python train.py --experts_per_token=2 --moe_layers=[1, 2, 3, 4, 5, 6, 7, 8] --routed_scale=1.0 --init_std_router=0.0135 --norm_eps=1e-05 --beta2=0.95
Below are experts of layer 2 (counted from 0) of a mixture-of-experts language model. Rows are named router (the router's row for the expert), gate (a neuron's input weights, with its number), up (a neuron's input weights, with its number), down (a neuron's output weights, with its number) and show model dimensions 0-127. Each number is 200 + 40 x the weight over its row's rms, rounded and kept within 0 to 999.
Before each expert's rows: a language model's description of what the expert responds to. This comes from a sample of Wikipedia text that the model never trained on.

# expert 58
What it handles: Single letters and fragments following a short word start, like U-c-henna, U-ph-olland, O-ce-an, ch-all-enge, plus Korean and Bengali byte pieces.
router,158,267,277,310,298,202,176,209,224,146,225,193,248,210,222,237,95,257,178,180,213,154,241,232,243,191,209,209,211,173,221,207,118,206,200,196,260,172,153,163,136,172,173,189,195,181,208,225,187,136,253,167,171,187,179,186,194,219,245,209,233,145,194,219,118,206,223,162,156,183,150,147,177,192,233,177,226,282,187,215,197,214,169,164,269,185,238,209,154,118,164,182,212,141,287,181,220,120,189,176,187,138,163,172,227,138,191,273,191,234,238,272,156,188,203,219,186,185,244,168,171,168,213,157,190,201,227,190
gate0,160,193,221,325,240,196,213,235,179,207,187,203,270,252,267,193,187,266,220,163,152,196,135,246,170,253,203,196,189,143,221,199,165,156,160,186,162,236,164,208,105,239,167,202,208,199,286,239,194,125,232,186,184,218,193,228,259,220,214,205,188,123,254,243,182,213,241,215,116,201,231,154,189,220,186,205,215,256,136,127,228,204,201,205,202,254,245,184,211,143,118,230,263,185,233,162,179,194,161,218,272,183,237,156,165,184,198,209,72,262,205,207,218,159,170,207,215,260,216,179,158,232,193,240,209,221,179,185
up0,241,205,178,173,245,252,229,119,250,189,140,179,208,205,151,204,231,156,201,236,209,163,284,156,225,185,193,208,260,160,165,126,204,188,185,189,217,256,174,245,208,255,205,274,241,237,214,166,204,207,179,241,195,187,234,185,178,228,239,217,227,178,224,228,240,255,166,286,309,189,202,175,244,227,193,132,191,172,190,168,164,213,276,156,282,201,217,232,231,208,284,167,161,224,286,187,179,233,167,176,233,206,107,232,181,288,153,190,250,238,161,169,191,204,223,251,163,214,186,217,231,251,160,263,144,211,146,157
down0,230,174,193,169,129,209,220,132,298,185,229,150,152,193,166,268,227,230,169,173,192,193,234,161,248,270,213,188,163,232,200,159,206,140,218,223,220,322,199,227,255,255,211,234,210,228,236,248,156,219,192,209,224,229,184,179,166,184,170,232,147,269,250,253,227,218,228,209,221,237,158,211,176,168,171,106,210,199,261,134,188,296,204,117,223,198,198,189,188,174,197,169,221,146,175,131,158,221,140,185,167,178,125,215,206,200,169,202,247,211,164,176,280,185,190,166,165,107,183,187,249,189,231,153,173,162,248,231
gate1,179,192,185,249,254,228,163,197,289,145,166,225,154,149,147,283,153,237,147,128,249,193,186,226,217,238,217,245,176,167,235,260,187,191,193,170,212,214,154,217,195,209,111,125,180,171,233,160,254,240,208,181,173,225,169,213,188,235,242,149,231,154,160,190,165,250,177,274,254,210,191,223,122,239,175,134,175,229,281,180,192,229,156,152,143,231,196,250,245,235,158,128,221,224,249,174,228,217,159,225,220,218,168,269,229,250,219,213,184,210,229,172,131,162,192,176,271,181,147,165,203,175,247,262,149,198,147,200
up1,154,219,177,132,177,163,273,215,198,163,244,231,204,131,267,179,167,209,174,165,289,266,223,241,243,181,217,227,255,279,206,216,243,193,213,187,119,246,222,312,237,199,247,187,217,207,185,285,193,218,197,233,188,241,158,206,95,211,202,264,229,247,165,166,166,235,234,227,157,199,221,188,253,221,202,122,116,165,244,227,209,221,244,170,232,219,212,94,233,194,170,190,256,200,145,209,176,240,186,209,234,203,148,246,210,191,114,222,259,206,245,227,187,194,145,201,237,196,170,182,228,161,215,212,215,187,191,224
down1,236,192,284,156,217,212,239,240,200,218,160,122,166,164,201,237,150,181,195,183,233,213,220,272,193,199,172,223,199,272,224,141,181,186,170,189,261,191,148,288,218,237,203,193,157,120,184,167,229,236,177,209,195,153,216,181,225,157,125,252,224,204,191,187,205,103,244,141,175,213,165,225,222,120,280,218,148,182,192,173,188,228,271,214,210,157,283,125,243,210,170,120,258,257,190,170,191,204,126,159,191,203,195,161,177,211,171,123,200,184,251,229,261,230,256,178,197,180,221,246,211,133,184,247,242,161,189,199
gate2,149,217,169,188,198,198,146,170,206,230,158,181,152,264,229,233,192,148,157,143,215,185,207,274,203,169,202,137,242,189,207,234,167,281,173,228,230,278,249,225,214,196,219,301,191,205,168,131,196,189,220,207,219,187,150,213,224,194,202,209,134,166,144,214,204,189,172,251,211,261,221,207,247,233,307,205,150,233,235,214,99,141,180,142,214,238,210,130,219,257,190,164,193,157,235,182,189,186,139,199,220,150,130,201,209,215,206,240,220,207,149,252,222,275,232,137,205,166,249,260,92,197,253,211,181,199,197,240
up2,178,169,186,265,255,189,233,222,136,285,207,180,236,180,231,166,247,180,217,138,196,100,194,227,150,146,128,196,203,195,189,181,186,256,226,257,235,197,273,235,283,177,146,254,142,175,173,136,196,234,204,228,228,200,247,218,208,243,225,157,246,157,261,160,195,268,156,155,264,186,253,197,185,145,206,200,146,203,272,189,221,179,214,227,212,269,187,246,197,230,259,224,208,94,179,243,227,177,161,147,196,223,211,193,235,195,193,279,198,175,191,241,193,178,178,176,191,226,189,226,208,274,234,162,142,150,125,195
down2,250,191,246,211,225,180,141,229,129,205,228,121,242,217,179,239,159,205,190,230,184,138,174,146,165,200,193,199,162,218,207,212,161,245,177,137,203,190,228,223,222,180,117,218,183,183,201,228,213,278,194,211,148,258,182,210,218,298,181,234,159,187,209,186,351,255,237,226,164,178,146,128,187,252,179,304,212,173,243,166,121,168,234,194,155,194,226,192,199,183,148,177,215,188,127,185,217,175,161,189,132,166,183,215,209,241,157,159,139,169,162,262,218,230,192,193,207,175,168,209,231,268,243,221,211,142,237,253
gate3,230,279,292,171,271,210,108,204,133,258,141,143,118,163,191,243,204,212,175,223,142,243,194,270,229,191,161,226,229,211,154,245,159,240,127,170,192,192,184,214,144,220,202,175,178,207,240,233,166,164,130,221,215,119,170,177,217,216,239,164,153,185,170,158,152,195,219,174,248,217,153,216,147,223,244,201,225,172,239,221,205,155,183,227,253,210,292,205,193,196,169,169,227,189,256,196,187,145,245,213,161,180,110,161,123,229,232,204,224,197,198,111,187,181,208,197,207,223,237,185,216,104,211,194,199,223,265,181
up3,136,159,269,208,263,146,264,219,267,164,142,255,178,220,247,196,222,172,164,134,228,209,185,179,247,188,122,233,260,194,147,214,181,211,176,247,176,242,151,159,169,206,162,169,170,153,252,225,194,178,143,239,255,215,270,201,127,184,145,205,245,266,205,243,187,206,236,194,232,188,121,203,188,223,136,195,240,163,194,206,264,223,226,213,259,202,199,185,180,186,168,196,218,248,227,212,231,187,201,221,204,139,212,206,148,287,202,181,227,216,220,108,169,250,156,121,224,180,126,187,276,191,175,201,152,289,166,203
down3,211,175,190,219,147,205,216,220,215,148,182,201,262,153,204,250,183,253,106,209,170,230,167,201,222,126,139,291,159,168,195,205,242,210,225,243,156,234,162,226,224,209,265,223,160,217,249,175,151,219,167,230,164,246,202,186,173,217,192,209,272,186,237,205,260,144,185,258,182,221,172,184,220,172,217,185,147,229,237,155,296,210,195,165,204,233,187,189,213,208,209,217,215,239,180,201,212,181,249,171,194,100,202,172,187,197,223,18,249,217,229,191,170,217,166,172,116,221,219,212,258,259,209,233,187,261,124,195
gate4,209,176,132,204,244,191,129,176,176,230,182,151,288,220,207,190,148,170,100,190,221,233,188,209,214,207,257,219,235,199,236,203,75,220,170,187,186,173,153,224,163,176,151,239,242,173,185,205,168,120,221,115,208,178,181,155,162,210,229,221,208,257,209,235,185,60,200,157,182,217,186,248,200,167,166,259,210,208,138,252,246,180,233,131,184,172,222,220,150,173,146,265,175,188,211,193,188,147,277,219,148,111,143,191,227,212,170,186,142,228,233,176,219,168,245,212,189,183,235,193,158,247,209,186,161,213,168,182
up4,223,239,227,252,241,222,197,175,220,181,222,190,251,283,227,222,249,163,177,176,224,212,181,199,183,181,210,225,173,262,244,276,186,156,137,243,271,245,203,182,188,142,198,178,126,104,194,215,174,213,169,276,259,208,195,151,209,259,201,210,252,162,172,195,247,188,250,203,151,223,182,155,194,238,194,200,273,242,131,182,173,168,139,209,274,262,139,269,238,110,125,221,201,203,212,240,207,246,193,207,165,233,225,223,275,159,239,127,239,207,161,162,171,166,262,186,257,170,146,185,269,179,190,191,190,201,183,184
down4,213,212,248,183,117,235,177,194,161,168,183,224,218,162,242,163,287,267,190,187,183,170,247,232,214,178,199,172,213,244,277,207,215,172,194,228,233,146,221,175,240,210,183,168,170,209,154,128,154,227,143,173,172,170,222,224,160,241,177,156,239,189,176,225,280,230,182,256,213,181,232,246,132,186,239,233,255,202,136,172,135,171,249,161,216,213,176,214,242,217,240,167,140,98,193,260,111,219,245,204,203,181,165,146,272,237,210,218,223,131,234,180,167,172,151,194,207,214,158,182,220,149,98,178,156,200,109,221
gate5,209,238,225,234,191,141,232,193,247,322,224,171,176,150,216,200,213,186,243,182,232,162,245,142,209,180,204,207,136,211,195,187,162,221,212,260,202,178,147,149,147,201,181,239,193,158,182,248,171,236,152,194,246,204,173,182,230,252,146,136,264,196,163,168,226,195,152,173,211,253,226,241,209,126,189,174,199,289,216,217,272,183,146,161,222,157,186,245,210,233,127,218,194,233,281,270,252,186,292,204,230,218,273,301,211,141,232,207,185,194,204,192,211,233,180,195,260,154,167,185,205,113,201,205,206,161,234,269
up5,206,228,217,187,242,174,172,174,219,224,250,180,190,134,213,199,222,184,181,225,208,254,229,231,161,201,206,166,150,258,172,212,198,109,187,226,191,187,226,225,163,91,163,229,166,210,189,236,157,211,251,165,185,188,245,159,176,124,231,256,226,245,237,255,189,293,220,155,221,209,170,199,177,82,169,214,231,181,115,139,220,140,234,200,166,162,219,222,159,205,219,210,240,220,173,139,122,147,231,162,174,149,264,138,196,156,248,222,167,216,211,198,195,235,209,214,270,167,168,222,188,198,101,276,131,169,227,233
down5,201,244,115,181,244,266,225,165,169,181,239,231,161,207,184,110,155,257,200,140,164,179,142,190,153,159,170,220,167,247,182,226,134,231,210,242,234,179,196,137,183,278,129,164,180,94,198,206,204,252,185,212,201,138,226,221,195,187,209,182,194,232,172,210,192,153,166,178,191,175,205,236,311,206,219,136,239,263,171,186,197,190,120,125,167,221,197,133,193,198,215,138,219,193,201,208,183,216,213,155,217,165,177,253,217,217,183,189,211,226,201,189,174,98,132,170,143,273,207,261,158,190,243,201,246,214,242,261
gate6,202,165,191,178,214,185,198,185,173,229,193,156,224,158,176,204,191,202,204,201,228,186,248,264,242,191,174,281,174,199,235,224,62,165,148,197,213,195,120,148,179,171,232,104,203,196,239,254,156,216,178,150,200,162,146,181,230,218,207,210,230,192,194,182,182,136,174,225,281,237,266,232,193,153,216,232,274,176,260,212,115,167,144,203,190,179,207,190,143,181,199,240,113,189,265,220,174,222,198,148,181,192,223,120,246,245,188,260,192,213,191,239,78,159,222,174,192,136,216,181,198,198,138,257,150,221,216,201
up6,182,249,226,231,217,231,239,187,234,202,200,235,233,234,249,195,193,180,237,182,250,141,197,113,235,209,166,98,165,214,236,186,205,271,202,254,200,179,245,206,207,253,185,228,231,187,238,259,128,172,239,200,230,258,205,222,224,195,179,164,138,190,188,183,227,262,147,164,153,183,207,274,246,156,229,260,134,194,52,177,165,228,169,187,187,214,184,174,248,274,184,196,236,172,191,155,192,223,225,233,131,219,146,218,147,225,205,248,137,268,185,166,222,235,193,180,179,203,219,183,235,88,210,182,199,221,117,197
down6,206,224,131,263,146,244,234,160,224,216,205,243,170,229,205,162,186,247,169,179,145,128,227,270,166,134,245,268,245,176,237,179,181,128,207,244,227,203,176,277,187,104,168,212,183,214,255,271,188,155,172,195,218,173,237,189,191,138,227,195,152,130,264,217,262,179,132,237,200,192,193,190,232,227,174,171,192,141,275,208,135,247,206,184,228,242,175,183,205,233,168,193,265,144,186,226,158,154,211,261,221,205,200,203,137,225,178,275,308,204,187,164,220,179,189,192,201,254,245,177,181,182,176,170,206,226,283,225
gate7,135,232,225,260,180,146,185,204,253,158,232,175,161,251,213,144,177,220,179,146,144,206,252,193,248,157,176,233,139,217,250,244,184,264,200,215,282,208,200,162,217,204,263,231,256,224,222,214,212,203,152,213,177,214,200,164,190,158,174,237,204,183,154,227,147,197,194,213,193,170,159,208,195,186,237,165,175,235,221,172,291,147,194,156,206,187,246,290,266,264,155,260,216,151,262,101,238,169,238,168,269,201,109,216,173,146,220,207,267,214,181,238,162,255,199,211,225,181,168,166,217,127,177,157,223,250,258,256
up7,219,207,248,223,199,276,216,204,205,251,147,153,145,210,218,185,185,159,225,194,181,209,200,198,270,250,279,180,263,182,144,147,184,209,252,219,235,158,303,185,189,127,195,283,172,148,171,227,197,173,156,198,204,200,203,249,190,173,202,245,196,154,250,147,158,238,191,247,161,208,137,175,299,216,212,246,151,187,194,225,239,218,189,252,267,188,241,237,183,267,153,165,252,189,143,212,220,217,275,179,177,162,175,207,213,167,231,102,121,195,192,162,158,163,233,185,259,201,171,161,246,159,145,193,152,169,148,235
down7,222,263,192,212,223,192,221,162,283,151,202,235,142,143,124,229,182,170,258,210,219,253,160,216,237,207,227,218,131,255,165,168,241,326,185,218,123,224,270,109,195,261,103,190,139,292,283,240,166,188,247,193,221,147,191,186,252,190,186,206,186,195,186,232,189,241,171,157,192,191,221,250,229,222,196,167,198,219,201,267,224,195,218,164,191,229,207,145,231,192,233,144,231,144,168,192,247,236,187,170,172,264,218,191,187,261,210,157,181,280,188,216,207,210,219,231,212,204,209,188,241,228,226,158,245,158,261,205